Weights of a small mixture-of-experts language model, trained from scratch on English Wikipedia.
Size: 8 layers, width 224, 26.8M parameters.
Experts: 64 SwiGLU neurons an expert, 3 picks a token, a softmax router.
Training: a variant of SOAP for the experts, 573M tokens, 4771 steps.
Below are experts of layer 2 (counted from 0) of a mixture-of-experts language model. Rows are named router (the router's row for the expert), gate (a neuron's input weights, with its number), up (a neuron's input weights, with its number), down (a neuron's output weights, with its number) and show model dimensions 0-223. Each number is 128 + 24 x the weight over its row's rms, rounded and kept within 0 to 255. Numbers have three digits each.
After each expert's rows: "gets" lists some tokens that make up at least twice as much of what it gets as of all text. This comes from a sample of Wikipedia text that the model never trained on. Tokens count by the router's weight.

# expert 65
router:172187124123108174135124133143117116078147147131111134153127126133099150123150159153126143149123098137154100149143173097096136123137136168131123087129146108116089073119108138115148124136145106182135150148119117114133153125143123124144116164101110095116099119118144099111165105144107107155134166113112153141133126109095161095114129118120133129133100111129148120137136092152138157151123154147117115081155122097141134081165114077101133106140099143131139138073136077122098149120158186125105122150138103128098146145116165156130086161126097136132146133125153141158182132110108101096095126117148147127182177100098119115109183093106089109117109129117172130132151123175153091139107
gate0:109145115112172121120118089150117163089092097085104087114140141175117142132154128139122122142111126111123115106134149163101126096141152121120171096160156096171140135131116111138124075127154145162085139165146141122128151068110153142152163085134127137119120137113117134127166134142102150144172133130138103138108085146097139143128126090163134128078105123091128133127140145127123145130124168093106128111134109134075121118129057114111129162140109105120121144102104129115144103093116125145135112091100127153173141132120160133145131130146090199135141130097113139130117113097157126129141095167118104150098116157151153127060074129104119103134126102128180138119189152139143146126132
up0:160138169124084089103095079153130132125110090141102094157106148111139092091152111120132144144136126104181093139109149112117148126113133166118142079173117101129145130097143139137124081123120152163156126135158088141130123148164157124131136120114093150109087150151097126108159085146085106189141130105110126109123119134156106162125078175156115147159151114114137118173121117105135144153141132122139135092128148148137113111138117106134103144148138120148059138137135135108135095146129159135147137129082108124148159110097163119128160153124125142121133101154133181120098131131126086159114138084134093157141171134168110080094177123116161129074125114119137098127118109112125112119119
down0:094121159184145120136173095087102115115128131143131140156095147116128078103137142144126141165121153129116096094110137140104161122084183102136136118183139146109106129114123143123131138106128164128191138112163121141125160101160114089147140156100104161129089129127050105139177124180140156143120111139126132122146121122128140137087141126133134160124184119124144090169138163135105090121127195163161145143106125130124146114105127175117132151138118173173116135128128114136142106091133135120092126149070146153112124126133149112138135155127112097066128104126090103142144099117114113116132162137125114116109128163130132118108138116089106143113159147104104125128105087108123137109156
gets: ",", " and", " ,"

# expert 88
router:128133104122164091185116105102130123126115103139116164132123099152099136120126077149137099162140122140169149121143113159103116121166119103103122135130158075132139140127112083152094122133160133168089121115166153171109119162125113123147127159120138159113116123157130153166133128141140124142146114101116109150144102148133093120090103122185121148115121130137114133128158164111136125102153092120087191117116151135125165161160121143145131173157137141154138143133155093124127098100130095138130114146135163190134143136136108141172095170114123106128142107114091142083184111143151120127085140099122082126114094121185187111100132127123143146141145110094138107106089100124115135155160
gate0:085134119134107111140080111085158099070156158112101085122116136116087111104137139118126126107142093153114137179100122127130152093127159148125112153098150102122130134136081106173122133134131109143142145112175095128169118103101151104132135114145163099150125123113107125124126119175165146125142127139111124074110094153106139116113135122158131140116115138130165098153167107128117108124114147136134147110114155146109188117181123132141107131113158112126109137102141115146117106091127114099130105131108095142107149119112149124159152139152111161074095128116061153123161133110106152116113095135143113098091102114093165167083131154093159103100166131112145156105165141098147182097140
up0:134148128132090118114172150120141112076131122144107164078142092079134151114127141087116122136129130116117124109137141116136117132123090124115144149128117156140099137170183150114119141125102114094088106146144117142082129069093077154139148089114093055127131143132157119136142130086129093146122115114137099109152127073140113111124137115137163121171165131114120147115152143120114128113148148131163109129158164100138061104125153100151156128127099131085153135118121147133090120148089184135113130127134145106093146082111143140138139118100181106077124136116123112113152107137090099147127150111143139126166162155145103078153119121148082113133108111129132161147144162097134110124142
down0:122147121143106131065121078112166150128125156128098129124165177130137118100159137074117138117116144144106157173111138118121125095143135106116095152188076154127096086139116102146082158157129084115130112108148133139127137124102119131101147127120123123135162090110109131104130135105135143106149056092100163119104105167105128133144115100104111102156100097138143135170179101132113155112133172114119159150117090148113155119102148098164175149117150114132115065093093120102126121113136137118119091112119119143115109135105151143136143152156154139064116124141127139103086124123125071141129122095108169129113136142125155137081151113124171116126141119124115112132115118131125152109151
gets: "n", "on", "en", "an", "in", "son"

# expert 1
router:164118116137162101118153087103123148160126084116133137107115143126130123151115116139106077133121077098103140112120131120088109138120146107147133137139169104159135139155133161125154117107132157148116142153141143173118096147095116147127127181125100119140166132131096130122169200100092118098161179127091094157107140160126068137144103191098137138163140136164082134102123140131172115077152180103109133108137149150141143137086100167131148111088129169141085121093155124134128133108149093149111118096138150115136123148128089107112111115158123124096144137123125113084124121138106142123116134098155113101086142121106116160142141105160146116116160152134117162096116111127131147128161
gate3:123140126147150140149098143169040129133182055134089136106129142126140104132129125127114155065150166117130132138158136086097096137111167102163091131104160114134124091113138126115137079166158143124093124112113113126119114124114055119126126107152140089129173134122110114133144148103109120138163126105144141136114134144135113090126110163194130138132121108119146138169103142125111118116150144105108141162128109173124130136128096172099142090083093133152105104130139104107064153104131131093099143144152123113115123138141109147117116123100148105118142128082142124153094113173135117084110086149116140093084157125136101124117123116134166134116135148143153142117127146103133145134136
up3:142140164129100163162090117084187082117140188151115146120129119156131117155149110138155143142142091153118118106092136143140153131156146135124163150134078153128109134158113071146132160123132147112138092144114093151111132137135135114138094120134109140110103145098167097139155119131156138089105139137110146166148141168128135160109143118084116147104100165155109112109142140109120171142142157148133128119119121124143150125146130106123119118130123157101178152137120195155191118136162155125100123083160116163192149128128120116102150128140120127137130151162163148099158101093121105153124163143153103131142089085149159093120107114118095129159140099095163139135159164111146103124127
down3:138158115070118096134151123143151173120148121123142157160167145112097171126077137169166089105126106128133145084107138139107075126161098160148133103181109099114148104135125124092159104133093147120161137132163171145153156112142170091157185139122151133123126116108137135121166090120140136087128124104145119100138109110098128109093144120118112153134110150118151120110124143102105126141127082100122129168122095138117113094129117116114132109121126133121092113150164113116099132150131117117143127176126099097092124126104171138158105135119125143113138128103163153150135135126153162145127124075111119115173129157180153143136154134070097133075061149169140120108116130120112136121130
gets: "al", "y", "tic", "l", "ical", "ry"

# expert 28
router:103105100125121135143127143100136109136115140138157105097134178148114110119164107141144119137159103103160115128150116145111168102133098166129141143096090114107052118119188108120135147107152139130105097114168130112121129144147150158123143134134151112093105128138143159140146142116154137092136099097139126134105120122150064148106147117176129135130175120126094111093143132141127099133065140144104131080116110097115098078134144140129159094142137116143089130138112164088139101148130137115146177105123139147153128122148145113158110094130157123169155135075088125087107143134170086135122138088112091104096139176141112142155091120144129126144135162118106097176107161119145138128086
gate0:127132120104163129100150091112112116112137099152139106120098089154110162114131130143124151165194156133138128153090107126134160124118105133152125130093090091133124167120105123115097115143147121151161150084154164124123160088138125121099089114126154164119125140150108144152113125158121123116110124141146156180131133149097111090164166150134120151115156121100113112109126141115139125138120111147143146090180144106124128096123115113112131110071093130142153206117118101158167158177102169098117148167104134127122140100137167136115114097063167109134089141131088116168114119156147122151134118125071111126114130097121158124170126114130109142167130106139121151111099134170127087121122
up0:104129107138162179100121098110128093115116137156117131127113166138118097098151132119157152142101098132152126141114128130100128093094120111129147130126134119172120155130096142136077131101154128113163125102092150125111138140112128178133112106166119155086182087103152137148113153126118124140188140136119097135128151116149107115125154123098112125129171160092144116163136144120157137114113156118176091107128173134137140137098101142132158098094156158125143131088146129126161147121101094093169128134129169144121126135116137149078074125168134163132145123141164099147167130105095111139149140089077174114104091134113140161128123121139106100095146090111112128128096151097191136171132
down0:090158139106128160132139101113110185113109134132160173154128110139135144136114088116140175141133120119160148113122122133125120153127109163171093140163153137126152160104123111159101124135114137118119134165122127146131093094102120145166125136104144127125164133078125135171140153131099140127135161159147160139150121100111115125120124120116139077152133162127145192086124121132139148143144153165147150091107115125105118146144112147114113174111128150160112133090189106119145150127092063094103093153101140163148071093115102147140153083104103115175137161113129111154134131151114118120163143135142186176156153106131119126124112124145156119126136176126100150133121109142195129136135
gets: "ing", "ed", "d", "ng", "ting", "g"

# expert 79
router:133128137121137124174128136127134097126103162104145136151119128144121108106158087165156101140135059128117122098148113135101105151106116116135126114136096130143149159167177138137123096159138117135135151130154104174122113142126143192076147135077131149115177106173123146135110170123121145136144083106120146151130151128143080142092145105137125129132113139143078090082107129123166123140146170119090132079163162160151122140120141136126137136115104128131101118165128134124088088125148094148129190091134151140122105174158124120142117121125159118100130122147117118156134116120122077122109135111074077124103090156114137122124087132124147134143113161109067118182138102141136148122132
gate0:109140137116156161137099161095096129122153144104112096127119146159119112137141120127144185144114130131109072159143114140116126121107144203112148121100140177143179144103146101130133125137124115065109092112156164132141135098140157097103105125085157110165120138143158126113083137114118147157142088101104140147133142100088099127098143142196115171118113177116147113104093090147124112131101134145054133132128086112151127128126100104145165146133089118122103134127129112133135106128125130124155100097107146106141096141142112065103095136111123152090105149091115093148129096150161146120143120134111104109158116158106172140175125125141107138146147120125133130135116133159143111145147
up0:137160120102158135105129122092124193108157147158137141132053143103180108128149091171119120128151123115095092103097095110125153093129137130140145149112116155147130141135080123098113164148109118081112083121160116133149129124090157155091114114111136114177138139159126137141128172120137136151123120096104124172136133152115099117112163116147137103100103154119121101089113126114141145123131139171110103112121095111113174124105127134137151104086127086092136110118165084114115098121174064154140168123081094116096109145155163098114133127124147130105096154108124136157105097117125156090144131126138082142139114150087121110173129116125112137130116121131115109110152115156125134171146
down0:131137107137095153106093139135136166123127100147161135095121164128151131100128129160085137122153136136133127140148118162124137141170113102136117120105149158134141084143112135104147132106118115139129135117148169103126153143138113157158117112110161158113098125088164120143139096175169133101130132105091153114184108125111134139147128138108125108177117100126136097108125135118103134155149098125092144123104125121098152099192156175128168148145078088146161183054117119142099126151116164151102094125150127170120113128156104119155098112133093096117109100104115160116108105118147109137088105159083112117112122116145127131154177127154120147157117127068138120098094137069126128139142
gets: "ing", "ng", "ting", "g", "ling", "ning"

# expert 80
router:123223107137139111099118130161139119058132139132117155182134085121087125113147158057146129155124081145169118116113169098157126144100111113097133106110173131137133085133113126108127111179141105134120111135143114116167161136124123105114130140164176118115147124093131111149123110150123116149076112085148121166125110140152156096138113117138100132121127153138133161151115097138156149135129123167132124120159152103155128137097101090076163156154136155137078116153144129071111135128146150142141135133140134106149103121104123113139109092125143109160116125124152152171179128109125120148116123133107135161126136148113138125116116126124061103114129105135141115160095099139165106133128
gate0:137128153132075156146134096114124123114145114095137109130114156132148140126110125130156125200118097099105222087125174119129113151151135107085077133151106138126114084156155093107109135143086114144127139111139130177161125146109110160111084106146152135141152100144127112135147131122082098144130134129108120135130134134115117105118091105113130119164128069148147074144132142130147113137116130127124174137159115139148131135128102131136154176128087123118087166161148132112161132147142138106113109146202138182138124097115145156136109108131140135116123124114132096137127135144135152106198128166130107142136114105142132179138126117134138138165113143110168160154095125116150167104152
up0:124139128155111137159159152145154119147122129130129100162125155086109136106091130140125133105139135178179164123113122096106149159120191139168148152145136143131120186121123107107093140100095115119157092139178100110115140164118122119156134168094115153128174101138112082189132123172147117119139158131112105119103151118137082102149132101152147158113121114083128088164119089134143116124165166119107125145130120154119147142144114151143116131106129118142079114110076134134102156137101151130138140136074095127128116124151142109146165132148173102073128107088147114107118133131143115099148142121096096128121111129103142141156128094151162135156112181170141115111105117155098142127091
down0:196151127120121109101136155149174143119121145160109104120138122124089126175178134116128110130186117120124120112134105110112135136128074135111154133157173146139158112104167135093147100113134088144155144148106123122132128129123118129115097130137158103138108069130069119146130153111099104131108121146119114174101111169122162123144131164082110101111094182135142134134108115115111134130116123171135109124139127119124117154196104125082129166142105088131115154157119099099116131103132132117126145144109117130108168143153129135147142091124149111160189097125125106146115146082119113148133143139126124089124138183130165127143129129149086106155127140088116128118112130155079075155079
gets: ",", " that", " which", " as", " who", " when"

# expert 100
router:122149110132112146126125137153155120064112164137146137123125086114108113122131167092131119117138158129121112153116136131134137138144099115066137145085104126096150115173135120126139140138125181122100110164114112138120128116114113128172127118102144117100121134176171092117144125121150139122100120134107086138116105134152166127152105110130153088086139109182151175136145135126124124131087121139150116158135150107123128157126148104132068168182086122156155116174103116147107148141089126150119151155165129147180128128081087073173103147108145118151070121116162124134142129135114093174145133133127118146114125098153154125124093138101097142105106113146118155144082099110114098087144
gate0:133124129101147094122145176131162099093137133098115127130141144102160151118127156101121132096173137123121090132138137117128123112186135132125153115124181172141140115145140102091100146133145144131080077137206098155095097092148091109126132144119108135124125125120165127124152104163128138088128128117142116088116112127092121171120153109110146146151116172158128186122165095122116127118115137128104166125106161118127082115110160143104149106143089141090109142124152087160111152128137111127078132143122156125118129141133144116157132160102057144092182117101132113119129103124103137149153125122107138122097152137119110172142162052123133130120147156122141151157113091113136109124142
up0:110061166117163103104128121090155157076118116097117117116102169127114116068124119147142171096146113132147118125096108150158129147130131171152117157137134159110111139175138085160132161154147107162159123118127083120104122135097143135100118154097164153155145150110164131151148099085163173179140131105102118114139112141108145117087134093073115095118133119143116129148110138123175103152125132153121154128150124168117110111143134106129144134160157112108146103158123148121126089161130114096080124123148160126107146113130129124140122129127169125079128130112096137113110101084125161124125105123069098112108133095083129143140128067136152131145107133149118111114118105134147105167111
down0:149133132126148153214127123137142079121120182126124140099106147094159114153120141151098140143093180107157125099121132106119154107137107118167117111140125137141114161137114152062077111146149125150161133074131113195097154122115157102122107112163152098134131125118161140122127145136131125112110137164136095116161140125121138118141155124138142103140088121158112133143126110174118144159170152151122104135086158084134153126142123125113146142135145130137116124135145182164137084182126117109126113122138127108108124151117144111124122112132138144129159148149113123105161116143097141164090141153134185106184127158179108152142144127164166160137100151117151133167129098139152110140087
gets: " it", " there", " they", " It", " people", " them"